Experts of a small language model.
Experts: 224 squared ReLU neurons an expert, 2 picks a token, a softmax router, a shared expert of 256 neurons.
Training: 239M tokens, 7297 steps.
Below are experts of layer 3 (counted from 0) of a mixture-of-experts language model. Rows are named up (a neuron's input weights, with its number) and show model dimensions 64-127. Each number is 128 + 32 x the weight over its row's rms, rounded and kept within 0 to 255. Numbers have three digits each.
Before each expert's rows: "gets" lists some tokens that make up at least twice as much of what it gets as of all text. This comes from a sample of Wikipedia text that the model never trained on. Tokens count by the router's weight.

# expert 14
gets: ",", " and", ";", " was", ")", " which"
up0:164121128066107176144090055104145100142146189117117069133110112137122199118088119039147148160085176170122168098178128091143072114106099111171173143164105114104087174088162165101080154104111113
up1:147136101112109138109096097166187103166113157102131113119120120066118120120131170157152108171121122109099162199159132144155156139114194137064113141047154167114115163144122140143117090110108113
up2:134152127166139106117164135157000098101197133111115161124097122105160077086170198151142154074116168085102146114064141109126108097091137139167112149098169141151122118134130124119117099154154158
up3:117136059102122119149106084101097135125183114152087130126116139143131127181131169164107139196059099179138136153107114145138122109065144068131139176106135040125111143105167160142142098072161184
up4:102139164149128128146112121110081078113171176124059114172153147152131117112116113123126148125096119116109126145134119111123137116187128089121142187132171222104102074124106128137107146138162128
up5:066136167133125047118128108136119109079114129189092103134138133153165091140118139101116118059158131139158180114154098127129115148122125165121208157116146123232170116174141093143118135094138134
up6:132100135134148123144121128115153129147101120083159110166077120103122102123122098172167140167128109123107146176120128149132130118127019126125142147133136141191165095156120108101134123108153105
up7:151183116148100130109127062108093101132133078105144161139044060133166109168111191127122129128127101152049118106143140136097181085118068074122108134091169147098165157168089117143174133159129153
up8:151115114179080182142109162130135109108072094131157115088171075161152156108118123167095141130127111160101109094107173107109111079067089156107126091083169111145125172085172107129125127149168142
up9:140173151156146172090136134176130165181118079104140147165166095138107116182129142129131132157040188151125175189118157123107158165101117104091132071090110135127140140158087184108086118100078073
up10:178071035135146095110149092107148127157088107148162163108158174101098076135188134113086116075124117148133122108137133091127144138111128126129143108137061149139111094052118120149165147122152177
up11:104162143095130144102123135118119140124144136190149134154179123144118160104141135114034125111164072116064151079099111106096164165109165117104131093143138070164054107086136116118176157100193127
up12:122125072108161109035109162113096116157123158154131129125153113166133129074084153079124174052125088159103077136172179153156129103139133127097090059131144088211033087127135112137160120121109112
up13:200125098105137130096151194097135121148083113204170167149143087145133140124131103146056069114152125172125154157102122124106182122146076095094119068164110184124131149151156107085128099099103113
up14:135145162099103165156062129114102111067203215101165216177092093131178127088108116117163085100126131142110193081133179125067101138138124159093139101131177112106097132103109154094082120146090140
up15:118137177156149144107119104144030137159109171125140147161156146122137110173114097141086112207096157137113137120170086203173130111143114092131116096159140128128116167126089177208149083137109108
up16:114171167083183168115106075207129133099185080176109071136130112142110149104097145116171098065111102153159128149138120152177180103123150137199171106051097144140122130118111180161167151165160135
up17:183193124060141113111097115142089131125121090122125126145077133089154153109090145148193147128141160159152111072112126159136176145189134182142134117075144120112124140140124138140096166143117129
up18:154157157141128156095106089108102119100103179141093152122151117149133099165086061085150110134133125149151093170057120133118210130124144111180102130097113189162164099131194107132160154125215120
up19:134135092129122160122094083104125071145113153187116142129102101127118110197123187092123117122079110105127120126148182096093129152153174100139124087122099173138173103108176111117148117084079171
up20:099143141112136159120122108168116094132119054119092079110138117129135096104100130090110123081185156129129112158093124123117130180121134127089205146120152135138123071141189140137124140155141088
up21:096172183177077096151159156074160124145120148092134182129153104176128107116125144070117080079085137077112159114038149153043222149134110177125095117184133185123173131059118145094126103146083095
up22:169181110105098127134127114121113069120106210135183065136150079105117099084096113155168118115120123131101121175171148147150080140094177155126133127123149140126159197099190172150094109178173090
up23:156098145116182124150122095075092160148096153114154090147109133115133123159099169113152151133112084103096092094189191135133119106126102151130170097130145139141149123167188171062133094115116129
up24:128144095133107102101134208097146145168065079031159130159129097053142097134137103168136142146148135102134124167092176163173110110147132107114125078126130099122127157076167124138089151132113108
up25:202166111119228087113091099141113130115169100075071097092101107121092117076135099127155137141161124141136121161113178119126116162172136129195092104161101193147131090116114150149157112065129109
up26:150078160100146133132148206146053151135123124145112160119129078195122106168067117093148145130179185135112143157111101147101171142114095076117113151107100129090062174129112050140134134136158157
up27:137166094131125096109053088111111176135118199090193071135089153101123067108140077091119105116092138120101133142092135125129088121166116091101135177156163093124170165181109157131130167146123118
up28:093109126151157160174107151059112089120104103121187162100118088105148109114102169165164158077171142141199180107158086120117100088144089125118162075125148145161155113067077132178149067170120148
up29:155087134118116110133053075084116104130146118078114146106191156104142174107063113149116127057182164121080131090164102107091194179121103149151134114184091128164110194071187168119164101115091133
up30:146113088089131136168138099128082143120119166237099136140087133150197174078109097147111169049133100125118063142108085136133137107113117170081166083136153120080198113156183145131138138106167044
up31:123126119120143127124102115097104098149131135170138170151118088121165092119143152139198179132123166135107167109158130183123129204168116141129157132142153111145175156161130140181128141094118105

# expert 6
gets: " |", "\n\n", "\n", "\"", ":", ";"
up0:068066098126162127094089130158111138084101188091141170155131064089142124055119065105104194140109144120109184113140113104106098100127109156176143124115162086109117190161159112163158162093177169
up1:140136118156118098084100161121101155111123118089120071171166092090166107103121085147124132146120106141125102140169159073111127145057138098063069058126122189146113117117102109188084141111113088
up2:122154106100075173186182165109122117076104082085161143085112129140154189188102121141136088065094096069144152147090101068122150102109176134130147087097160154083136123183167112177124145137148117
up3:156145163117112146107097092141163085092163142126147153085144141112113104161115109043121095110104166115142070091146106150140147133145142148135146116116170135152086111141139116111117141099102138
up4:115109104156105117131123173143131082073074113120106134109139085152132129102154134142171153198102121123108160117193126144145154150128112131109113079113135105133161224133131122167128110147100158
up5:120111118154068136101071162109150137211115114118132103143116073192100151077150170151168168105108183136127062140161117116154083162115104159156159130166147122091121098122105106111130114135185250
up6:102181142109100162138145127140194075110119087126091114144157083142144101116145105129114153112102099089186104164106120106108077156106128118191115109100070110164102063112126102158104140146079138
up7:103132125114152104148116157148090140097128197058158105086153169153154142175125096068100170112101150143098087149127154051156146092164127109107135085116088164154164069142085082099152108120108091
up8:120070133069168115131115110132079134129103132123157100108116144113203183161109133109168121139115131114123158118108205129126124177147109034103071111109124116152117106164123137112145108096205208
up9:107155178114115145077142173162119116089120142140100130153115169159154118204131134097083072130123062105140109126127126113130140145107157113126093171144191092152206149125097103139128111204083112
up10:084050105116228138136110108103177173135179130116178126131130132111128144126090103121139163121119104149115137192103105208134102125148116102149137123168133133148128162175099184127104164173159147
up11:089160170110087163115146152104139076142173198124137124098168166160117154162173173085108109163089107123113081148122107110146092084121171045138165140101168128098173103088126126080155123161066112
up12:231099134125181119137122161151170150100100115106134100115155126155095162068119102122138148099129087169130116109104129147169120129120172110194078105127124134096109088110125133145193112121101112
up13:142147128143152129149136189185107152101100122156078111115148098174105155166110149127228115156121172148133135104158141191149064168132106157090165088112150187096119137124121065117156090099114125
up14:172096181081125111127097117104094122145084096168181152115136111092084118132104189123133118151108121130129127066124141145105123144212119145152147124126109098141087058115133160109131140114100130
up15:091099152119134151146106105077049151080067149106149116101076104164083150113128116119144159176124160136156163136094086086134135162136099186137121123092084164108136092160145153145062101143166059
up16:114142170083068104102143154125199125112141124124080168091162095119134112176128122105171164163129125128126085157089127147125116071102119168174150102153108189176113115171098073088151141165131157
up17:158144157136132084105117100094043106147135098117142133059157143082092136161113098109089162109162154119119124159154120203131127122087105149124162108069123125094140133105113148109097116109111139
up18:197104173112155086086128179172130160085082117118099134109145126119169105134115097148067133160090090154126126086126138156093141095117118183165155115157179176115122102086125147104146164125081154
up19:118184127169075042126140127170128112071150172083123122119119136096163182131171119167143078115125151190170184205117132157140092071115164077113079052137122170166127179181090085134154108143179246
up20:055147170109147197150171137126176149093131122108113076125087100095147119194147089117167100082137069142129098135126130116093129098179137145154177112138176164132165110132187128132142206092154131
up21:129131156125126109152133133061117149226118049090091082137177081159082145111173140190123201148121159146153134106151146136146096105149085104090183128166073175075109098105091108138100161120162129
up22:152081160114175152140087095152149206128178117102146173102051136124173098121141094137186105065105157131065185086115081125094101134139133124116121151144136139158158170202132106162128183130097101
up23:144126125135108110102156153181150143109198101112156134173108090145118134076101083152120108140063146166166108167172111111138126121084164145195099119152162121144103128098093098124114157120101093
up24:142132126150146136139151123097168105120140102173133091112088117126137124141144054128116130138139064148149114120172152137119128112061126128179210118146118107146130099112120130143101127054120148
up25:170175113176144147133174118111101109160160176101154143078166106100184132140135129131103150122139114155139112130150145137125129126096152090159146117142179154117125161149184125162113118153119102
up26:161143147143155130143088132126131177112162151132155115071166108143163123071113044143055110123104111148113192127132162183144128164134075126147109141092145162141161165093122122110157109114119103
up27:126080098110032140095082075147064126108101130149132153140170082077123117139095131110102107151155147083073114155086117095110139142088136201174144205122141106175151112157197160109120149107076189
up28:125102142143122141184111201024109145092134200097113133214121179152111147157170121238130113071125135135130155143077155122113136150140154120123196080130166146175126090127142110153093140146136133
up29:150156084077135152113049112113101149134135122159163147095134108157140143098142148123163138054146142188064121123149148140118117142087101056110132089132145165102133127158201150121024149095131122
up30:098141141113098123099087115125147110098169110157156144164157095097127159090153125112139177101135128135094116097117153078088130131137178108175177151086174119100141158129116178116148065124091136
up31:192089151158153086081098073123062138115170132083157087152106102152093172095136111092058154112110157143154103111115127141116097157118118092113196107093185193165111172126117098169125124137072165

# expert 5
gets: ".", " in", " to", " of", " by", " for"
up0:161094133162153128085085152127086204094143126155180210126120107127097094112079141116164110159104139132152182160128158125164120088083113150117153120156178157153106119143147159132136229053155119
up1:115111167111141115167156136186092174147163094108102096129097086129101122164136120110086143116156093107148073143123173159180093040130090174178129102149155168159180143119158132153135153084135094
up2:129169097164146149166145184148096151087112113108183173122105070130198121056104130092133212139120111188168124198166147077124089115136084104109174101091164110185143149103115085100114145142107115
up3:113116144096137112149149077071079185155022074163157138153126159140197173113107091124070095109113121148111147150138105120105093119157114073155151098130170142117098096135092089162145087192089195
up4:070105116125120182155122164107134138206139104119200138142119109156165088128155086136124116103147117117104117156189181102116134071117111154142128130113132075089171124120087126148135149170152133
up5:099136143100146049138114134167102102119128096176086141114105131136099113124126077182090158184122176141096152182144110116156097220114143101144127098095090181094153108128113144100122118119101111
up6:108106095107098124126119098152120101042100161167045134158120140152102157089137161098146127157158093084099156095091111116095130130109148145111131139155162163169124123166123109112133159115172150
up7:152136131116141144101135088146048209077186204123146147156126113141091126085072108114151167098079161149099123161165133031131075160128165149125155106108148155167104118091195165155115126075120127
up8:117174129163089143151092095058126155053112147125140152134141108117129057114121111124079148132060150127124115139116119142110124139124136170133094145147178122110143099095098179113119138126192129
up9:131122229113118151143114145103129127115095101077086215118112083164149118141170134170114116167134086084122148129147150145099120095112119112103159134149122187140178072134110167102137098198163151
up10:146094138106124125075121143078196179129109159115129203159111164073126152089086143102063064123113160170164189119118203087155185153115071110148168175113070081164098107118184123084147108106179188
up11:084163167113192142135141081120123098138151090140081097150135198123110124147145120151102165115151089142140164208118135136106097106108162133086144154136065086152126117104111191103115126054069122
up12:158132092152155148082064141088087124128089086187101129147091129120128129088103119146119115082107110124152128182124135108137065148115137154135150128141105128185119134158133075092133136151171062
up13:174054102121189102130146123100089143145101153117140111078109178123092126102136114124132110138123135152135205140088118153162179102120110092119116142149044067108135117085151154150072102160124123
up14:090056177109114104177134089164069155155121102118128086137147096085126125126131089134125108091078131177102102095150155110132111125140107153126103131142167119132102113113156150165203098150103115
up15:098147130174138182180089150120113117155130179118073173152119125185141107138076133121117100155170147126168140151157140074070131157139099077110163199161110143156173125076168159160178141098109167
up16:074151113141142110125120119101154146148159128137155114109143155114101182070086141130089128080102173109105109123188137088121121083161127152150164127132064180163200101115164141174117058117156128
up17:104035142169123088123160123129094169120131153106115143127111160150144091086094137120100213164111113191138140140167129097142087123184131098169131085096126109109097046145172137140127130168146165
up18:126191107182125120085119128162112084106088164092161079106170128071123079135069100098146119096152137088129126087177111153142157215142149123127121087053099197178182123089110099181103156117137126
up19:149207088118105095134114146139177109087116112126179137117124109136126087097099175132088066092071130128151078096109116096160137186062114133092173124100098120135157141146111188048201051136133112
up20:175161120126126098071164130101118119069067070127134152124085134086143201130162169108103130111067113084135159154122093129178150153131137093170102097171174087109167189063117150102107139067134101
up21:150074070146188101154181096127074128090133146184128121087179109161133180144073073085151093151127118109078119098093106088117140127101171084130133137119134150111150128123091138120145133129097137
up22:157126107101103134148077186161122165125158132104130135155166110124133094128174173129192154113113179123136140106092146075108098170214153150090160155073139139125075129142087162130125147062102129
up23:121114097094109066154112111089094152138123111069151118139095072147165131136104117105152143172106087169080148107206170114150138116107122137090137129167102203101137146128097071142105140094138130
up24:139091185140118072119117087138071140176082185066119134142116099122131166116122137172168048126145201139133138131179081121091192109163135172119165101119088129106118108109122151225144103126119142
up25:112140090168114125151096081092053145133179115118169212145140109122061092155161192092099148120119177160153134130125151160104134103132105097112162134118114124114127086163181090092057108107164146
up26:147135061121082139132132152116096131132095168075116132111159130150179072140113071107143137126115018172132151103126141132173111093129024177177101159115178117065145122149099130102175146087076157
up27:162144100142152191090157205113112139185154156155169141121099162193188121146121124072113166122105113121148138099161190143139166133132096112104119127168131186086180083172096097086077134151096159
up28:108134164159168121072053093125155146098124131179152152101133111113100133163075165086132131127131150097142118185132117111158098134147112168104147143143143112091106101113110155124161075109067152
up29:107150148142141122104161130136158128145112146143120157054130107088094136130149093174139143129144145117139139083155096185136073087161130117143067103149157166105182141114129149132068078143111112
up30:155167094149095142117124126100072097109127133116226182108135127118110108110164134161166083080119115143095224132125186143194157152179114164065107099119133101198119131082214161141157111150126099
up31:104159072144147123055118131160151157164142147087142159157113133179133126157116108094161157199098128112145128199106139080096165158108135150135141116132117057113165107126191171096148138104158174

# expert 0
gets: " the", " a", " and", " his", " of", " an"
up12:147160140153158122132130162158113085073102207137076202166124166136134161151159089099092088129069169130112171157125096127146128125146133120094114107106065130127127114108154117154064129121174126
up13:153094121115152110146146158085161135135117106143116115114135145119115097136094088107121111113099138113160107124053180106141096086179108106128174133100136119138153178126109103142171148117120127
up14:152176123104124121138107211132145154141127160060176160142113137142172144078117147154145172146126184132114110148171129098069158143112122131100122156100146122126161099114127128097096107091113089
up15:136156065054115072122106115115129103115100107140194114119100094095141087207117208084135098118146120115117181141118126166112091113074114153119132130137163129132101117156112132119136127090102131
up16:145141102105142133092124145053132122107119205088127111060100079090134108133126133083121137074158087093104149214117141110134163167152107186185092102161117154116123082126074150141134151100191107
up17:148105122156091150103160157058175147146118138148095110080161165137151162134126100156084135180118147143072155073147137113221143124097157145166113084107178130153147135134112153104071138120164094
up18:133101160119103129183082144139111171103088171158104122121156086138169148097116115143154140129179100177141174133102071110145105178155093120103132138137155114107078062140128151131091117118145103
up19:128081171151154119081109211057118140165155164062124081131182120139144170166170112145104090145158115162125120158165186190147163149126108142140134108173068128053147149129081135156082137116087126
up20:141091098117117150079085167152136141160106083136167103158169094151118086152128044126154127122161060126115123148091107130146089119125160118148158089110134060104152101118111149147064184177124129
up21:136153152178152129138151134197119151154111179146103089157098083142117115081186192073149131141048162078123110174157096099126087112105126123100107104105170122137115106034154169064047051124171139
up22:133147140137113126136122103117079123115133102202142220157112148093187114136143114081093166183119151071119150086153119173118138174145169161093149067212093137122138133122141124147185081086136135
up23:105084066121139096101183109119122151131175149143168150083147161055189176133074132120153082134141090113078164127161139118118148115173191063126107158145165143153141151158126154113170112165177077
up24:116108108128160125082130114183116119117146099146117112182085162076136107186133140137138136084103188151159153126188143188067195129087151067185141132140104127091151160153112149120116075124143130
up25:186098083205146112118111183120119139125082137130077101163187067069092093158138111107100137153063096156203133102103143133130091117139130133099095136066215099074098097173107182162124100107165123
up26:102127114143143124074084096153118083111173146112150164187107151144166132120186099061133094110075081165155098106186103099162124127152118129194098149148113159155128117131157152104068152133157178
up27:189117164186072110108070125126208150096132181079133138099097119146150169151152133118098141135147146152090066186162141144118109174155127184169158101116118171112092129145161123151092153120105088
up28:166110169095129122164118117121149112101029117125116166115179142165051145086128117151114102141138143180146132101074153156118231143102193120129105106149071127068132157169111130129161116184102169
up29:045100152159142137149112155102111149171127140114154100111159128162199125132143163159147108103130111069118147091145130162124054130116064140137155112130118143126150121142158116078142102099162127
up30:127158118131164121153138118170076089096145151154149159183137136142045129129107146166131142115112093093060146128168113132090079092120125153128142121063120107190140146100139144108129090118158115
up31:122124125078134139088149095070143130090146175078151113139066119161133158148146102147105123013104147119178192104158135122081192131123134160115145129211114110119172067138147136081149041116123102
up32:101164161165112086079199118095134138158177127160133099086168101092130165134093103128158121104101138115114097103130176065099079164152104124139101147088177160171147148128078112124126046063108125
up33:121156171112123163188121128123134145141124059125146127105119129157104146151143123125111152119142115196117143118136101093083132159157155141116166183082157096167177148152126066197077157108172079
up34:122129083164134113138101148116150171128118083105157158117082139161171150056123202166124126096135118116131133138159181144106143128120155124146121081127149183071110141163131089068117147115137171
up35:160130126150136116101138159118162159075129093112144083137141117179156109108156115132172116073122173166122100175204069066171069123162074151096159136110140176152189081127147113167141098123139129
up36:129105139133160145161119228130139156126134119055110127131111121163136178100132177114132140190104126157125127123144096178090140120119068125173148138140192127094124122159169129083041150081104122
up37:129154104175150163145164172124076115138185110123127165142048076131147162127093157160122131156125084079147110093100113111164124133228117137078167102128153171118081082165140129053193125128107147
up38:069194118116145120131136103117134145128114157151174137156126154213126095118170135023105160077167166169180140145143128110112158110100071069105143114129147200103160104080131142144141177149115175
up39:095087078082086142082113083134115164122097100112206138159120127191151151118132133098087159156144119136099119126078142124126150160152103175194139138187161134094156107155092105150119136109086127
up40:081126131116127129115105105101132113199137148142144137155062143124097187118142085129123100104103123108148140183118161151174137116137138158152107117126157193130163128184170057128067104114127104
up41:107101094105167136124112119087090168176143127111113155171182158125145132170139084164137151149137112102113152080144135136136141145065114145184075133109086128137083143095137107111146098064122137
up42:104083107184157144211151115098181139112136180079130103129142146200086101136117177055127109156130043106158172080060108089145130103101100122108113146137082108106145178136125128130125134160162142
up43:159086126075183098158154179113097127185161119121167123158163107123135050126085146099143110127128100107189176130159088091134145113122085112141129113172169177051114113176083097118094146138174112

# expert 15
gets: " (", "–", "\n", "(", "ti", " di"
up0:173128150113182082095128130114164104148110139143121108108150156135135092138157100095099195096110085128068195140132101136129135122115111161164090095135161175087042166137093084158129141107093145
up1:076139144087128106137142147099156112170154045144116188210134165171133125089132140118079155076129147115128166135115147089093054158174144131153137111124114096177151107136109155112055138091151094
up2:115129128155180098098086155103164128100081118124155133135124146145141094104097225146070101156122125132120140094049126109132169108081136143116145133116196100096118072097183114079100122163143167
up3:153067169144159132091144051147102186142099131138209123121138143137203166134126127192106117135033160138110180073143101080116132163118181158110107130158118129157112091096151126116126134126135127
up4:102168129082134100113165137154134105129177166124139105146078143070128102119185121104168171072103158112113165176163145124134119151186108105160088155118142128189082063154164108099144170124114158
up5:070130145134167069179147156106112204146175111098145109213139087146098157148075119111156167149159128100140124135087136108102163104083070159144214143148111117213162117129101137076098126113125203
up6:154135121204096109086098135120143116132103123137118084100095103130139101141163135126216055149113093104136108173110134153207128115136159144115123162103119125125132064152120141098164153103151147
up7:124090102103096125194138183116114135111105119094115114047117113214148193129130163100127096145111160133101170138149127200123133103085122076130099167113118080135118152125065131113110168138143106
up8:112093189156065136073153163147093138091155158124102094101132138168128118094134143107071113087085112087114080120170161112152178131115116104190135098122120177143202105177064164085070095153123128
up9:138059121139182119138129195103153151111114153094106164134149148117047099113105149088095186100158128149134147154097086106053148143096092165120146228132149152152183156138119094116145135142110085
up10:157087122109123118114145182128124164106142184111107073104133126182165128106205133103096071078147100089138127123097150148150105163155133122112137128113095102194181160185111139023122120170093114
up11:130160106126169091142107214133133127172088073142146060158127087182153056083121142138137167139153119164175118148131115122141074076099141141083165099117125144145161133153134127166146112149148146
up12:184218106091143111103113141124136123112152116129128209118118158134189116145157123059094157118144053160188107122162135074100159161075141109088190139160127173169100103158097117133088130149153193
up13:127145109115176094083147136126167142153150089127179095111138160099184206115103130103073115096172111116103132170154126160196166128176090108170172112131144090169165136096116079136096169141158150
up14:117108111130099081178075160116118174088173076087118177155146129234119121097160137129187105160073167096105137124160106183104164115095162123144088093108120126067170227123120101116133121106123133
up15:102123160181124145139129119127126179050140132115151145121097125123139153146149070087137173127144121141200089174097182147097094093130086138162157138121169126110206192160128098148180142143138180
up16:134182146134160165098081137149076130128131105128130087176135149115102091112096140147075108138131083088184128091109119072094125121129120177099156159156115195174116144143061131144118125113156121
up17:090092096107102128152169155110118110115143142107138073154107121109114159144144099135149110060145114139098172107110106104152143111168143123126139091141149133164139114183133140112152157090106124
up18:163102091164103119085123068172124074146191095136124126100172194111146139115137091108063090115143177098151087118140099184106130175151138146142129113105117072053084207078128121176079121099169143
up19:066120150187065124052183092151133134136124177099180184157091135132166085107116135141115125133138109105158104185114130114118172107089182094148148137161193142132168107190157128135108143160163133
up20:079149142175075162045117111166145200078151179137146128116040127135161127127099138136103143139155142091129153160131132139130127133160092082159150118111186139115104091127102165079108154148136171
up21:186122125119151075106161069157141168150150100164114148121126105154078166190113129134128187080131135096134152125159166145090115100125070184114136159125115131101210142176106134108114121116114094
up22:170126163090135159186108117109054087116101113037165150140172187113119166189165101139135151150114070139122125132167068125124106103118143103144119192083079110117122090109166151141106075098090217
up23:143094112173207122127125120135180154108131152149114144091113098117123070145061130061150151111073108177143125119110085117107169171105131146145164152220111168109101125162094118058066117076134072
up24:138111102128120163102135075183170128087137174158205147163123051168185132127154123157108150127113139138095153148127147150128142116120127175167111147147090118109082183083168114170143138114118148
up25:139148137103117130108066157148145092157074099117118110141114114098112099123116163144132143144123118100101131075132112073141108128154085056205189124135182116139109127155122144126100081123130160
up26:195086148140126129087075073086170134109175116141114107109118110150157134114129187124105118121165180129164164127115132146103104148119094139143123153131128090120055082087148124115204140091139162
up27:133145113102178145097100136115113096147062115088160081086153127142156174139105112126115158151162083122155130117143098183128121098110139166138154152090098160152150103082172155173131169117130082
up28:166186146163113107110106186130121127084149116138052130070107143129093056100072152149081083085139139157171171139177171139094156152106163097091115075121154156210153135135141122098091077141123138
up29:145154145098103144148081123141116122124154168131143172131148080125109135136074097089111104092127124099068132123134077131110139121155131147133196170163117122153107144161146100086167189091158102
up30:130131103148072180078134130141091164168118143194157112145096175144082118176167121106087128156141125117141104121105109054108135191118115133089137119163135145133051117176135075092171139133143203
up31:188098110163172140038076138106174160152110147107116124132074151183111140107189101123085067135190103130080144107136066077073067136099105137081110154085155104131113098131180146119108110109160160

# expert 13
gets: " in", "|", " the", ":", " January", " October"
up0:147083149150087166158076154161145157133115096071139115198128112176182124152148113107101116166113180094180147113112126112096176142108138096156107165074128094153120130135107107100141101124157111
up1:148126124159101134179115106151118125120162068098086066138113129120158176161121154125175102118127097125088096181119161131127053128093179167095121196154125117188101081137130147102117121119041049
up2:112123082095083160085121128142145124121177189095105174185153094146118112083091085099115098067102138166099188160082132135164183156132114101159081143147137101171174134119112101152161131155131156
up3:162126105091140093129088121101119107125172059119172139192119132106198139117153098108096135106169132108092185051148137132138176203089114116139128194134131129142107143094145137091164168108093083
up4:136113112170120118102112061100141199119187133139065167095157107151155135161090119117140128109168151134111126127095107087155121125127069142115137157162123108125104124096125177098134190075171167
up5:124166088147110114144166099135105115095090164131123109187154087108141127147178109193113161161112143135082174153139153140104101211160161125149144100145162133142140087111106080073114088093070049
up6:127142136203161138089143141089156131117122109118153155209102154121088080146097106121128121147109105092159165107158083093171124069189080101119135129127160144112151149127134146142113160131128114
up7:096089089132131155144153157107133150120125196138109132111160131137122139208105088077179101129100168133117150132130135126125101077153069120194079148116119107134124170115135094130151123129100145
up8:102127115141199196149111162081148129034096130133090083198066107141143151130078148125101118131165109147176087166112145151172094154164070126065127170121139164108125073154127126058150140141095085
up9:121093085135109149110169082099136117125169130102148204151186139150130185068163110102112145161106116142160190119079157108133107086085088193164120107082146081126125126114106136132093159132157104
up10:178184126154104143134118139166188136144117132154121169100109115121117167074090109108091156139129118128121074145131150087158120165090128104105118102164116155173163130107155136178102136127105126
up11:182161162104127107100134083125125107094106149140132115125110142153084127145119090174066102084109129108124188141103159110198129135077057076119159170089190081189113176133113127078076161121131130
up12:176181118172141170151176163129072140120096141077155125139136062144131121126121190093121151079182119183170103195148063120138125099162182156163119122128081100131170135153156186126111178153156168
up13:173221135129175138054133182118138150121083112089136096095132112123140108165087198089121100073143139121149126177167131143185182114149146122171121125168170113122107176082201120092057167163148178
up14:134203096127183122077115164071154107093119112048128137127127140119107072168107092169112141124153156136187100141112130130139119124183131106084144110148125111114185100135114089107110118126142151
up15:102144091165149154114136095104132167069050142078132101100097189172162077116128102110143067183073190145159132096125135117164140144172145171095151149133122156163125141186099116197119133144156133
up16:077131094161116170126087113143096150122130176123139133114144131135075176088139153102134142095125151091054100091118140069136130157098127171118182176165078107140092067115140071097182119148138083
up17:149171084137120073127153130125113063108159085145117169133111129136134078171239164109121083140078202173123095130111086150113139100119136113127117089145150174104089100142165106197101107119118104
up18:180135108190164169118150100099159102032128142116159108108106134110105115111117091162118118114072079140148127095126125113142137119096157121110094209153142096130137104190113164109155157122122161
up19:140133097111135086102162140068108128145130138105167142061110107107117070180107177101145116147127116111141108117134106130125110132115158122099094114147131168169078144161181101206127127134164135
up20:112106074121209126152152151098077087088101143138130116124097044160133121122071113147163086110135156129135154158101157143157129080107144136153110181083175160136164095107120158143137112162141115
up21:207163163182089132212128136082134088096101065102190096120127118147121050077167110174110203137072105106114075159116119147113103102160131201054166137129138154170156106106066077103053104154169125
up22:154157136170083139069122088052145093144123145115153121213124135221154193098139143133114134171139118123134112065059101108176150158078191153103144134154121078185121102093156075097180147132135124
up23:151107156123091106110153107119060109152075106101157126114127090106119107187182168125130138095129119200104127136146104150123122186151131205175155102125168126066116142130175155124134140137133152
up24:196084151129088162120143137174162069182127078144115118178166142107114134162114131113129135189057129095146138124157086105155057149196103107176114092189157150121110164161152106146096109134088088
up25:165139112109201097127095161150140183146119127123214154138169149147090167110121124111140130096078161139128113108096103156143137193103112106192086077151119164136132127081125107147090095161092191
up26:142146091146202117092066090092148140165150189083131151174125148179136142158105091146153119155111085098104084116127123135092083113118151108051186117071099120173113149122075093156143111102133117
up27:099139075167189149139131107155139151094126139131136098084158140131100114142154126133088118074119181112105152190143130131110094160151154117133078081080100182094163095140125218140158127124074153
up28:158135101129080119184186143089131170157146131100164126107156078166130149143085147122111118120123131159139089172131132109204139099110173098082180166115116135096152154159139153101053142130110038
up29:110106120136142118111150103106130207126160132049134074192115167129162086149178144134172102111132150110166148127203137126169153140161148128088094187193120164060110072111116129095103171179126105
up30:134175159210115158104065114153129094063150145108084124104167152136104105094178223148159128157086087055099123149085143095135137086143141192088071143090165082122148107088147098101161129104148088
up31:088083103190154171144122126126114135066188060112144085135116193141167146157109152146132082125121100036127119133134081117118119090087123156111134113111156155153181113137128101184140076038126128